Weights of a small mixture-of-experts language model, trained from scratch on English Wikipedia: 224 clamped SwiGLU neurons an expert, 1 pick a token.
Below are experts of layer 4 (counted from 0) of a mixture-of-experts language model. Rows are named router (the router's row for the expert), gate (a neuron's input weights, with its number), up (a neuron's input weights, with its number), down (a neuron's output weights, with its number) and show model dimensions 0-127. Each number is 128 + 24 x the weight over its row's rms, rounded and kept within 0 to 255. Numbers have three digits each.
Before each expert's rows: a language model's description of what the expert responds to. This comes from a sample of Wikipedia text that the model never trained on.

# expert 17
Table cell pipes and opening pieces of proper names or titles after commas or pipes, such as Pi, Big, Tur, The.
router:104132108154111161139122125096119151144161146138133093180172112143094171105126130158106158171145112151176110159124157117109124125136173096141100126133168084138148101103155154131136120114165121176114109127129162150112114150124130150162131088107147105106104130141145089118137133133100095154072086141118154121165132099139148111135096132108125120150111110112135130115165114119152187142153
gate2:125147110121151132131110109168159165143123075114153123105124128136131151172142157118121118120127154085099151144099125080137188117138116133115107124076104114148127123126105131144115138134134131132123167145133094177091108169106155113058172137131145124125130160116137064108143122162133126125130110124112122095118096159145126123138169125136144101156162152154156149151102119182168128120143
up2:113122119114116122120146105127120135162092127089123078145118113115129128091079139108136163082120131103151154109132116115157141147145128136152168127105115113126116117125118162101154152162142148079104131081111174106086139133114165112139122139174124106113140158167151094126104123131138135121184128116165103141087153124129127154148145110099096115106159126077085130150140145130111154094065
down2:104131120161130145125147120113109135107146127099109116122135140088083125140151154129126174108136124134108142101112146090158152095080112148115134137134112100131125120113164085168147109091161142088120124141124131144105167106108086116129139146116071082101148085153150157084112166110199111128139120148168133107117138123165115121159150157102111073107119098145101159139127107130130126120124
gate3:125134104124133102129134169135128110166121144111086103135110123159149124124140121084139105059146087075091158096124170144152118123093115142152140118130124171105121149156137146174096149134115168126136094088145101123138090119121122124077123131149153133100087128141104152126143105153131144160087104121150127120110126163114147158143125106123115128102140098086163083182121111155121126153138
up3:129132164173097107089161115116125134173151144127135169130124109139101096143145160126147104125149152101125098116136138114115156090177127112149129092124088122121100133132113115135085116149143130127156175120094137135141148141179140127077149124149141180174183117121110087123130129128100090145160131137123096161095166106146121102104114117104140117153119153132139122146122150078153169148139
down3:128129095084141097124132134124098133125141144087155125132133128089133093131148086173113093080104097148153123118174136096156121107154131097115107111086086113128123118117152119117164141108067144131112133111117139127122122153115130150099173093164137105152149173098116143092152139143141083171151138125137085121141136161126146115107104050105112122133110123142127134101116114118098156125112
gate4:147144118070156150118087154130138092077106108140087129166157111152145112145134111121119083113102148127093134110125137107097126137108120131137147147162104097097126119135086104137122128120095115116091115104154130118093137163143118113117096134147137101146154148164095118088110159110151085187144128104105132110147125095146165176135173144126116130102140082141171118107108128095119112150146
up4:110165134133172143119140143142126120104134079181134124168093088152120124142089148148164152146145144111130137134131139137100140131123121143170148149156141108117097119095142129127105137111080138166118126057106117149104146153074099130132130137100121125157121173170096149111114161121121082113151092120167099161141130131114149184136131084124127139151172146106150144126129159133152124113126
down4:151137144141122075122081141115113135130127105128145148113128189157137094136119123143174085103124093105156110138109146167129099119084121140142139120144150114084130115106161155137141149093127098198117098155164120160131120118097171159148123135160150115107085098141121124180082145104154141130131127093118151143140114110124168119118110126132100133138142121132138135181142132166141148164148
gate5:183100138090141149163143110159118137130123141119069112142149124154118152120149105155160079140142132132116149111132128125122127091115124133140069119142147186158158168101096139149160154099153146151143130156116100114132120149146146145093160118095163141132110133152135150139084077086153123111121152135134128089133159134133107135101136172155130147148152163160134147101107173140104134093134
up5:143158151128129115117136089108132113124098104132158168136157162144128095126147117155188137090124119142106136103145083127159122107122137113105135131115096186144167150113084155122150144101126163143142081154103127106124102172153138158097125171126090093132119127094144104104136127170131158137116180115148133110129163141100123112161096123154121138117151143087165117143111109115105106084109
down5:156115127159110147148132147160130075122139114097104090133125155111128118130083126117139148106128099131141130132146132123113108073139055173131112133111098088154102191127119157135147136116133161171138103158170125096136147141144116154101136115174126101116148173105107105147112101120115119136105078098156100162125136151069121142171120119161142127099144135152116149113120155119130123136111
gate6:171122154121129166128135132157126126112132113095159103103127114141103119129130143149085152155177153150132170113100092117159102098179107152120142152158154126115128133131121126157115145119102117122145134133134121086108105137139130146113118160105097112117110135174155094176128121132135116176162184122132181109138138136136146187192166109148122131098114100119172103110128124107107118095116
up6:126134122092068140128081104134157128114128111128136132119110125109137114130135130118150123100097135129117177138136109086134114116128150132122154113113116107140115151109145153157106118127103159101132164092124143130132147084134139135152109123133170112137112133111127196084113180140124167096173138096138146138146159157101115112072077093076172129088112140157123150160147089117159141129147
down6:131124108109126135159121075080081079148110148134142118167134108137161117079128134131093135084137096101078140124125170143105148099093119125154122141115165136162108121102086133134115159129094031145171137131150168135110149128094125132168114106133129135105132128130121119125092125112138143151130162144110131139128089155121125139128134119134110157166110158134107108125138096121128094108144

# expert 31
Single letters and short syllables inside foreign or transliterated names, such as h in Akhmadulla, ka, ki, ko, plus apostrophes.
router:125106090086124108173076161159120126163095128107154148076069125138189110100121115099110154133124135145110107091134125127124115156144101120113141118102123170148109143120147105113125156117135105140138104138135116132182162131147077142123160136147124141137122127095093146150151120161139114097150152107179090104123126147146113126103175137142142142118151092156136142112087109146130136112170
gate0:119117134138130155125093161121156107132113129155109116180085142179140108128162113137156145153104082109146116163116100107110173149132136152143140129137152111094132067168136134122136126120129178136098132150148099149102123108112130122089152146129135138120095168110116137126140066104144152158118133166073111127146106109142125152091120102136148104125163118085090144104133154142154105142170
up0:146169134136098128112142138100125103099130155106135136137124130142144140122155090124172135148154115122138134168101130138125172148124134157072161108132103138139130114113133136136137117131110168132126115128143147118156139139201123150071138133100085135146131184106128166108131113126123139128152161148091147079130081127140123173072079144131112085133166092134088122141111148128148117155158
down0:150163103114100110112167163162086133070168153151148156121162137121138137137133127139138110162136101164126161091132104142108119100103144133114086091149128180131122110101163123132102112118150134112134108114120167150114134121138148078140107147127103153165176128166123110125143112106112105133149092124135148084095057105099136145107099136122134117133129137132117170160107136114143126082115
gate1:102127131153149151118079160161097092119123130157152168102117132120171132149114136148095143112128117128101122109103163126091086136135080169138120102129129119094150146115094128174116147148146119087120105114121083144118143163158097127109198148152166131130173142133125105147149139146152142137111145110124126111105165135136137151120149091143112134085073131125074139106104147156139105115143
up1:099129136093155127127132128150161134109121145165127096104102103120079135103106161198100127147131158129132132089134092126121130150140137134146142138169134165112148119124120133140133118155084126084090148131141157158151126191152105132106139110155161162090130108096182106137134147151126102116124118151107145155124143169121149145120147125175097109130104123126140145105084158158149150106179
down1:120114133134171083110094119087194130091104118136115143110170080146123099165122121132151128134128133162118107147146119173120121204123119132152109126153134124117110145129106104118132116140116097172148095081093146106128136170154153103137077152148123121102124147157163110141124103090116148132135125164129151113132098162141135108099130128128133073129095112115105150115133109119092112093138
gate2:127134140116101098145135134092155104172100113109106113140136151168115093163096121170095149154108125120139134117109151129116084129144121159123127142173158144131133135122103145131082108122135164122171153099135147156130111148136123114113102134150157143122124044126107133124130095151158094102128128127187092134124111126131099139115160113174069151103138152134131115103141076154109163151138
up2:160086129150131132115139118112161101121130149115086146152104100099173156153162117101155148112074123155118158122105145178127140128129156140114123176105131128130115169084137110114128124090137117135121116153130151082122120085081132084148106182105129073126107114135101131127168152114120110115120127117141120124151135148144144176150152105156132148088149175089135095163103136127118115129117
down2:113071092124133140136152113122067138140127137135130154136166096142110138142110127116137149132153114136152087153162131130145133118142101150136122107142133071101133131129129121087169124105157114118182130112108130107101128140133138142134127123132156128111146083143089111136091126143146170111159133111156098095081143116171118112138176125099102111131087059103164170150160081111119131132116
gate3:151132096113115133171142171090141133106163152132172132120049124113121129100138114119121102191138129124127125154131165096158090135120128164165129089124135121101097125121092139145118148108111111125162137153149097099117132149097063142125122130143174136123109157129135085127125128120094112118123126115129161123110095119161141165085165110153154165121146128131128094122166104145154125090127
up3:144102148128101118182128159102124106074157090131111103137115133118108177082150105123080106147139136124133112119140129129168117107079160133125151097114166127144117191117117135122123178134149152102152144110156148100119104088135132159154147135162101124117148135140149150143082119109126075121122113125102115084160114095125136103116144117133141107146129087121125121129105188121172107124137
down3:112139132145155130150118120177135109147086124176152161129130097122147165145089126129131165088119154099104141134133139168137156118126099116162143147154141136127135114139125116136129133132131092144122191131148127107151134144106135125096163116120120149119117120138156110107103130087121128117141119111086161137117092143093121121182141136132100092064149112120087159132137100117052170074144
gate4:151123126136101161123121079155152126146118132146146139142127071143119155110099116120144101163129105146090139081118099169126091143145114124127150113111138094154125156142127091170097137068130065108099161099126137134142148130092096102103110126161125132105135161106130124101152119092133153093113110131142168110136133130117128116158098063116162151098119093153141103126118122115121109079128
up4:101124110147097154118157128115148118105121141165125149145167087142188148127125170167194148148134121128118166145145113156082138115154125137132098112122130130171136090119116138122158105092138110139172175137150127123131159127078140118167149127146154094117120139171102157111103138113149088131122114140136157124097137195136131134126092104144143147104141131147161136143152145118144173118102
down4:105152124109142134152136151113110111132161107136119112125114178082124134132141137141153161138118138117110116133103191101129100164147141108103082149139143094127155175152146172134102135100107133124129169092107107122107099132142110125136137137170100137108137135115125107172141134149098112202077119110184160144095078152101134140120082144128134119101160154106136147138128118095111136112138

# expert 3
Word-final plural suffixes on nouns, such as s in Maps, Languages, Hearts, and es, ions, ities, plus the s of Thomas.
router:110161115112127104099153130124143161100084121114091117133123104086173112154156153131099135105118118143147088125165124093100159080108150104122151113083114175110100118115130166128123134132079093122129107100100149159110136133186125135124123182131115107098108124156088133117151118113104152094124094114083107130123107168126156132075133119162118144143090134163141139116119140125100137139143
gate0:158159101128098138122129114149133113137115133114132098182161127114132105144128122087154165124133127149094136173139121096085079105145132159080144120119112114119119136109119143092109133116108110138167110130106099104105138130142164090073117143140125127089166082119140096117107147125099069082155171163148105096124171130140128089112113133159105133104124078136122123106133126114159123143153
up0:103105134125105119121174124101114116119077109110123122162136169140102145127152114100164128117126102142129158114124112115110134148068129136143182134146111143127157181104122120096121131145136168124123135133135104127127168074130150150115093106146153160081150119107065119158116188124159100114125077165140134100172146163129103129093158124106138120108120119138107128131141107152157154115135
down0:136159150122112125157076162121139163132187106118116147130153073127131173108105118119128097133121159125127097127130155187102159162152145100143144130087121125126135141116102145111142128146113125114127129147142131099113133159107141080165146138111101112179122123136108069099126132116111143159095087081112108111132122136064140165124149139152144106164099102078138128126131146117159135119128
gate1:123148136163136140162179133116165154153101099088168136121146142108126113129137158143094111124120132094108115120130158103149124176114127154107144120139186144092124132163085116110109146130109176131132134126123131121118120109126165123137099108142160077132102185085114113110124102176092127120117132098112155128144143176117113159084109116146125112181133098118098117164119123097140163097131
up1:112130145131103153114140166132130118142092124129134179100194132120151142126095183134100117131166088107101115084128135147128145114131073132099147112098112160154143169163133149113114145104128176136174150098116133113133109132120161155125144135145133102142093152098083118145112109155113077148117113113103145137179113118091123155093163130157151152108120110104127119136123118126170159116113
down1:099103137164110096105114148163124159114142129113113113129163124150123141116123133153096109136144084134121145096140141135111112096149096158123129104114136155144161127154108110149101103107135131081138091137162168143133113131167102120163146160102150127135135170167123085115136146152088129152100148102120147131176150151131094100096112152121164161150076164191127108180110120127134098129117
gate2:153139113103123146147142173174143129102126156130083144159111139108144100131105102185147098153185176144132129151119142116136103162104116125096137115129120097106123122180132177163162179104159139105123171152123125156149141130118151148136149157146078149138159136095151120142112130168119118136134121135097136127135086076114127115109150128131126106124141148160131118093097132154149125173108
up2:123150182133128131152090136125133122109170121117124110114085141131158085118116136117152079136139179093132130124140155128142121173096106143146116135087100105130155130140094140165128141078136103126137158137121116160202167161163159135128143136138123127089153117110136164116120154166164126133099124120123105133150085089144119132086104155119164166126141135119139137134165102161092136116146
down2:135129135141126071074151144122154101130070131119169127128124127095107113145127134126147117115097122112106140151138092125127128129139160128108091090123102142101117116125152124134192156156101135121094132103114111175128098136160109133137113177125124100109112117124172140117104140113155133087143179128105138150143086182129131158165084150120115119168146118132171141157129107160173153110128
gate3:112122130125121175131146128141101147095100132152122126129124103136143104175087151135116131127110152102068101138156157137164115091108124143140152122171102109090146090127097121131106133135150088149167127093158145148096117121136132159105124131077142088151149115112173119121098128068107129142174164131136133109150111174148162139110122147143104148127151173099115151154140165119111117156103
up3:132129082095115140119124123158109144120073125148130161131099125080115164146124149133110130120114096108109148166124142163164102159112117111131135118131130110122109126118096128137171114138065117124149124130093118083074124147134141152149137171140116111162121147130146171134139164111130121086131116118135105144135127152170124158148140163143134159122059151120149138078068146153123086102123
down3:153139112141160138119127121156136154140102125088157096140130123105151154105135068139115150161117138133147157110120101142061155156121120125121116114134132107118101099142146147141108141107130154136112108135155152138156104121129095139131129129110101125122077155157088155116077116162126136126112091140175165156138133157111079121080130130118133109093133108121145136134139192127120199178142
gate4:114123164101176125157102109096117126128111180092077095126091147154127123170139084134077087142129163105103143110127178129157122098174109088129149099136133143106152122106162134121135134142131127107096114162088158130092116143174114143091105124113141150158128163128113144133101166095125115114134128125143108142131115132088127101177110126156148137107160122132144150141116122108133140080127
up4:141114151119115152085087111135105094089096142104115157102103080140102099158104091117097122153123141108096152139128100136153147103123142114092132145139101146102123132154105116164105118130122135143137119188100131132129127162127107108119073139113155103149134194158126115102150130109144129077126133104144078130142092121113171129141094136117138122159163093136146175123117074108124133122128
down4:123150109113140099133153144129117080115109122137136139167092126152175147129167140136119164103136137129102146148108096127117142136158113123121127155106135138138117112090119102122044081112097102104111133100133149132157095120096115145143133143098102130127151143125139134107140109133120138150118123067122075121165150129104083097112119185150125113170143142071093123157088085119133141137134

# expert 23
Subject and object pronouns and modal or negation words in narrative prose, such as he, it, she, him, not, would.
router:110105119162104156135176167101117124115131110136088160140151154148120106115150146122145141091119148144117095138121100158088136136135136145162139128098168147111139145122085161156120132141108142137169125144151099112125078165100169139125129102155157122164093161187112134142148096122093124144079145148107164095121147133173143109142115142128091156110097173132093137120139105121143151114098
gate1:125117123127129139107131139115131137119153147119068122071154120095137143122143130144155118138129137120112153171104113117099113161172118145113123094125129115116138136134095106139116116092130100150175075136202148159185155134163147140085118169112146151116121098156146147170132116094141126083102098100144136156116130123154121129134173164103122119123151159137136074139160149105143114124108
up1:142138145129162164087138106099148125131162139102098160105126132102127097134139092149150137117128130117131167143116143159121107154136127144118141113158144136135168146091111120145087113111096141149187110146171153135158118145143093112121136183137127154095111168176139132145145169107108109068115120115129174121125165098103115161165170155130127142124097174124158166126141140112163122136135
down1:132148096131148136114159149122168151190132161163129136100149057128138125150103147119129192142170095132111082145170116146101168131118130100159106153130121145133130117139096143097113160118121133166101138164154143118073137176143123147099146150145140083181128142112112135153133132119120118153136093123133137091139157095130135103108089112120137105092118122096105151135121125131111116131117
gate2:108112117141119131142141169101161106124169145165141136132129159159123108112134170105100111146127138099145104142093140151113119133145120152124085162110110080097104117124098112125097107168168128079134150116112134118155081137134152095129132126151113146160149150168116145112092135131105122097145099135109089152181142123153101140199131138123122156152092157158130075152105150135154130147119
up2:122103134116099151098089131134109145141155150099148139108169136163130144115117096133101099165167130133093132126095136116111128154169076066121132136124122133151091159100074116114125107153176108115182135133108129112120132152128111138109144136141115111164151107171108128129127119078137069144117108139147138150140152125158110120131141139142095175167121127174141137139101145175146093116117
down2:129137157144147134111118106158112103117149186137136126127118094131107105140082173123115107115087122127153080148128146137132140111167113114087144128122136104137105103143158114076103099157170161134102113132096104093122102112130173106118128157163139120117117099126142117119085129113111093123105118097102127163117143168154108113171160171123132159143119104191125091131176107150105123124119
gate3:135099140191105100134095110123105099122113139103137146111121138140151109141180084104130182101143099121121109138127095122172064132111152130145115166119147162118114154113126124163158146168113118120132157144114108168179082165090138145151108118115133134123109134146147149130127121160122119133111120076094142113109164161120116152133129119135162110152105152088116123143154123162085107111104
up3:111119113166095118132154092142100139168099144125155130173113089120145133084175061143135129100147107112132113137141083128160097116134125090121139117118077158142088092136137114150139121130162157122119189114128148168183109144144120127135090135131136145162119077124138151151127172154132157125129131112148144142130134157101136128107171117114131112129159153109128146156099119172108125104125
down3:121088121133154110158161149134113124133110103127106139105194086111148146068146150075125138112140132133172090133162094110134105158137101126117128107098166087095152173148118140113088125123140155118065115164134106127121122108096130133150160127109119155146099119109147157146138141122138143145127096160134140107181129133128143111127152138114117179102109141142106105104149119134130098129181
gate4:169138098101114116126118131168116097127125140102124104115106124149110127141110124116145126126147116118103152121082140157109146112118165126113092104082151139134157152108096114151087122121161108130129143127152134191135116095106151145108157098138153146118094103169129151168133086131105095106102100096106182097080105136158150161170111122119112131145159081120166099105157123117127163110150
up4:124120075135155110125106129110108083131087085111108139136155108134107087138133190117112133131128112089106134154121160130095165153084165169106089107159156101157128145114152173131110096098175130159139152111114146137140110121121151122131117117149145116094151112133127161103182121139141115110118150117156149128127133112169137144134174081137129118144132069126162130115132103125150110164138
down4:125143097128136078137135113093070094154137108101146152154128114132137127119078095099129093128131092130155146132110126102146126144153108117136081127148120137121142114149078117107104118177172115139102145147092119145161126097130101076102136099092163145111159141122117139137123139173119120120146136147138114127179162095095106100106120142126140174075134155120123160108080142127111140133161
gate5:128140134094135125156181152143166125113051159077186127153113149123132139107110136118141142132101159140106120119126084144150089159135142150132110115153131107102139100109142134109142096165077126141177148171150127104157128124125125130144090141131123130165111151134099134150129124127135113118104113175132124093100178149109081097106160119128121173119163123121152167150139105124126144117121
up5:126184160097121113136172124112146132125072151083164124135115149122172120087128133140162172120155136129102144127146120147126121146152131133122145163137164124127105140121108105092134098157092106142160170154181125095103144134136175131136124121154110125188102114101097137137124115100153138146112105144143145148115189144106099098120163117127147154114160125117165129136127097137094118085145
down5:123135146133133131116124135134119121151103131145106115109106163028128124104173154150081138117116130149153129126127113158116098125115124129154119078105139108128131080077166156093130127118118161175147113107157119108126109119147158101142132135126112154147133108145095104148095116136108138128118148182138154124080135134130120106101145116128168135116097119164094167159149114158151188121129

# expert 0
Numerals, years and capitalized name starts inside tables and lists, such as 400, 2014, Liverpool; also some Thai script characters.
router:103133111145108155143122125095120155142155150137138099182171111142093171102125131160107155168143109148173109158124159121107127124135177097144105125130165086137151098101160158127129122119167121173114106126127166143109113148128132151165133086105147099108103130143145095120130125132099094157070094148118155120162129104141147111134092132106126121146111107116131130113170114115150186145149
gate1:135148127123119132112103093132135130125118104083147128194150118164116106123148147090103117156129140131117115146132119061142156109125111123098138099165133135125125137171107148130041144105111166123152117121146115108116162148111103126107112140130102154127154084140136194122157112115150157107123164095137144150099135120126098170151149148149130129152152111159130161122099114157167109088120
up1:156118157113139169106159159130159098124149147108086127105091112106113131095149121119131103126124118142156172140067124151153131130110155130128085139111117135138108135139120151112140154139124104120103104107162154107116115175081151143107124117110118126138132121097144153100081123107146204075158126127132135097141138126127154129085125144103128157173125182109103138172108160123093144100134
down1:130126135115137161112138142134071114104103166117119090148131158130145136104166152140123103143119089149159109133144087128098114131154111156103116120147121120144160149099116135152137075130117121090154120155137169118084163095158113102131075106130147152147102090148142127122119078126148138120143126131097151111181125116167134140114120152150147091136113158164139158127205133145126096144106
gate2:157121161131128171086089118137152139154110081132164137109120151096133144179140084114063130139139124122140130152129137068164128114110129154147150132131118139134091119113102142139121116150139124122111135109149105052151149132086142109128094110142133151164141157094103128130175144086138119127139125123096148124145175171137165131131143151175129138094138150134131148143107138145097095121147
up2:115110102097137099128150132161099153114128117126106153138164128112085137127154111136132086154118100134137165112075161150129096154113141153140129154118101164108110110163138127095141136100079119125092103169142104099128099090144113146116158111155114127104132144109156079125164117118159091104166129153140181120098133136151141136137147155149166126093144127131107141052095110131150139145122
down2:165134100108114151182092124132140145145151113162144089127118152116126108141137103153083153127138095115131099103122150133150116055141078140151135117145112089112086147104144172155148147169148155119119109104119105121122171129113169124139162101153122108134136103106090144149139129063132125151113085149144129127121115131159097091122168134127134125163153114184119112147120119136115102124113
gate3:106147167136087129139118142156140143153155091122128123132129134112131103131203107141113128136083147124140154140151092166142134132097116159124079140148142139098137156123128109144132132111109123103112113080063112125141136146115097132077110132155177158137124126107173091119151152116080129126128168085150117133155140119160140147146145143134149124146144100146135152145121163192122153155159
up3:167131100104110144129151104130148116110142141143105067146128152155108091152125159170110093118152129144097094079138130090126160156124108161117077149110106117172132131178154149123116086109131161118134085144155114129114143121150091111143172090130116148100135140170119102113111147121146165157127081114118111135131128108134117142156127118113138138122147146151142098065109131112139115152081
down3:144195102124134103151161164154120132143125118154093127137166122111105138095117146125134116149159123155146118123136147104163126178140109153088136126133111143145125154119136112133090119101185161165116124101120125139103142115130115159125130125129146157150155100165098107169129145124109149142165105152158124090176130135124145114119109143141090123111079187093130152132156149132147117130054
gate4:134099161134106106121144143127127129111144143140126123098103135095128152154113125099067141152130177113127175080144107129139106164082106119165099137072131106116174135125123138121093131119124130109155157094121085109138134115099131114137132163145124087111152107116110092117123153117147135090157158134123099166104182097146149151100165106086135151111173090104141135129117133158126122164114
up4:120104140136133134126110168131154138104115139114089177097167147132087122127112110103159127131102174113124140121209134120109143138135128118114119132090117106134124180141132137068151121134119124119088117150113149099131140124131153046127126173142112136118101122102121140124100144147173152151120129125089106142145133132133137160198121143118149136158171130124148136108143120163089135167131
down4:144116143141101112153159116138119120146139151132090136150135131112096110079120129132142137193166130125096128109164154101122128157140091159114131075131164101087119159081123115134128112122161112147149127107086174137108117125161104121122142163155078164124129132116100133132081146137129132081083104143161163162135139077152132128130167143144151132093110130123117118142128157110126090160151
gate5:164085057148135123122124135181117092117131103094117108125121105095133064116180142095125150101109138097114140103161110134132110118135143121130129139123120099162110113124154087138122131122154113141134126087119127147125096154103124118111104112096132143175132142123155105144092178164182142106094154143151120108128133105124103159138155152166121095123115133105111120151130159115153157097082
up5:133156135156107103123135122158144124130106086137122183129129137094152141134138158145111149116110176153121137122146100137106126141170118155137155137136164075151124138158111135127116080162158122110126134109136093186120140149100128087100057114123111106106130125074149127116102109178147156179102115161161118173161106150119110131109148109164113118147107105133137119146137112156129115103110
down5:129119169111100162098120139152124157079146124098126119150115123138143093112102113100149146132133090126114185139166090115094082135127137129161170136125085138143100107099125120172197145120160106105167125154108147131131145177128128166102147105117164119126132124153158117123109121137126144101121154174080129116101119109134126125142143124102174130143092137126099155132130126084142148166101

# expert 27
Function words in running prose such as that, which, most, one, two, his, other, few, often after the, of or among.
router:092126158134098180159127144120101139097129120092094116116140165121105111105156107146172115135165145161102147105128104126084124139156117160086107167146147162142139162144128193139139137141149140135123127161096106071119086184120151132123114098187132136143131135122092111141141108131128135122166138130130133109127090121121149117113133100154134138118123189107108153147108134125158150119086
gate1:135097165127098135144173113131096092118151103153102151101155124161143122130155133146139118173134113123135110156161116132121124154139147107124200144117076109115138111111120188129151149140130141188158115128132090107155073085118099130109099131109123132157105127145089135122140155107126102123125152200114135122146141124160152137092126143109148092130161150119121164143095125103147121110141
up1:143086138114116162158157116123124103126116118138109131096141110138147110127133126146102132151143135088153134160149088133090124154147140111091167154116103110113114135132117163123112157117133141182167122149158109100151107092124124113091122124112120136152118106138088152083135116106084096114120122223130131125135140159154156121107086144116177114172136170158133141144099131108167101137140
down1:114116121103127097145095080119163119126073129110112125115126132150129120111142093143134142132101142082096141113125109175112100120131089117132163118137152130117082124155140100141136097156116094125119067132134141104070141129097136127153113165167117127103104118136143077116155130084114171136152109113112092149154094140160153089095145137125116090161130135113085134138110138139138081095148
gate2:154137103157104164135154126148125148131114153089108136145126162142169103147117142159183147101136118134114166142121170132120093153089129143124125152135111149153124195124100140151157165148097132121109119137120136101107125102121114129148176158144117142094116121156086121138125089148164092168101125090133155139120156146149091103148106138109149116155143105108146077126140126129110075160166
up2:113171111155112113161131113167161122139120126097129139101113127105146162122108116147161098153116118117100122090120115149108177161084089128128105160111113135125120101109107088117128075144101100140132126131096127145128124095137152163149113179153155151109144170100094107141121150141117163167117117135154094105118096146115147141081167140180112106129173128119085123113133117127170113090125
down2:124102154104137179086097116097134164127147136141097139130121151158086168145131107106104127146122106129135137153109159140133109129168093136109136109149115119160099166101122120126130091089132137092121119095086120101143177099127126130188122096138166116130161146088134108109103092162129111122188121144191145136112128101085150147103137119123144127131142141121136113131132159136144152180139
gate3:120153148097089111161084138158137136179108140101132155175129121106117148165165146083116135158115104138100100152104106133118202117139114158118111130125168112147103131112132141161114169085115120139108149170131127152151128132101125101149146121087154120081124122119135135144163094129167148144133084118135140137125122110167153147134095097127136132144124121119134153092101110171140077122150
up3:141138113149153145141125137163117130145143138122140117102139130105118086140161133095080142088087100147081142102125123160121107119147113153113112104107140156161101144152143097122144121133098142162119132116142172138128123100103148107168097137170119143139112172106149175139124155181136150108130110151124113123168120137138140076103155048137127136128128120108070086132144134111092130165137
down3:144162144152136148170120150090113102161144118180088132136126153147073141123141135119168193122094103125090129102124145083098129143134145119159128111152120128101154116117142116141111151073108111104134116116133121139132153141132087154150140129114122157108120138116118108100148097126152076143126106157150106128128061122167122102180137153135121103100093149132141143128154154095124096165140
gate4:136135135098118109087155149143154154126122142185101103089134097109123139149153116103171162093127118131156123133119111108120129121137152136185095128105130182159172117140132139114138130134109122099139096131136129138148193173143115177115136126136117131121117175144118156114135113111134142141155133127108113113127115103177111156120148134134191096079080139116176134107111144124149113078124
up4:155079105126095108091142125151108128124118179145090120119101165109116089139135145089127129077079139148128166114090113133119176079118119114159117104107113151150163121137099107108114124096113105070132140128130135162146140153137132154144126144119114129146097166162126124152113098146066144153153123175084133143124112120144134141129157120132144126092122138146132120144138118096193114120116
down4:117125067181150134170155131111079145158117151086168167150118150148109117087123096133132110119155143141146180143198112144160124095124151136125120145145114095164115124162164151139143144108114181108138114127150140152139135115116115148125119103138121091123147122113139147180126115076126143134120088129110165112122140111133136134117103135126104134176167102165129149134134161155139118131111
gate5:132147168143155121115103187150110123131118171119111158116126144113128137105123120114138139095130133111132100116142096094081142164111125172149190086139119178134134087086153144134146153124124146117109136124114144134138158139133120150103167130101147162152140143101114064130159152119166155105088165102104146179142115137097104149121138122101094130135099161100125139117170143142125104106137
up5:146152133127097082140086130096098112144186131110125181130096143110118113143130155132103137142115085114158101106141108134101104166156128161133136125156099148111156144090119135158111137106124149140116104109102146154141134123169119135068162129138145159125161144134142100125158139146140177132155126122121139165100075134141093146097123158123091091126124138118109157116138090120127116059149
down5:103145154140120150149119150115091119141142137150091125147105119131103101125164130105125125100089109115140100104126157181155141150149141099156130152128129140136134119163111129140070213119142161125126126138147161175149135143092154126135111094122143137093099131147103148093113098090112121146148088118165131164100172146122158153117091109153166143146122115145117151113118098088151167112133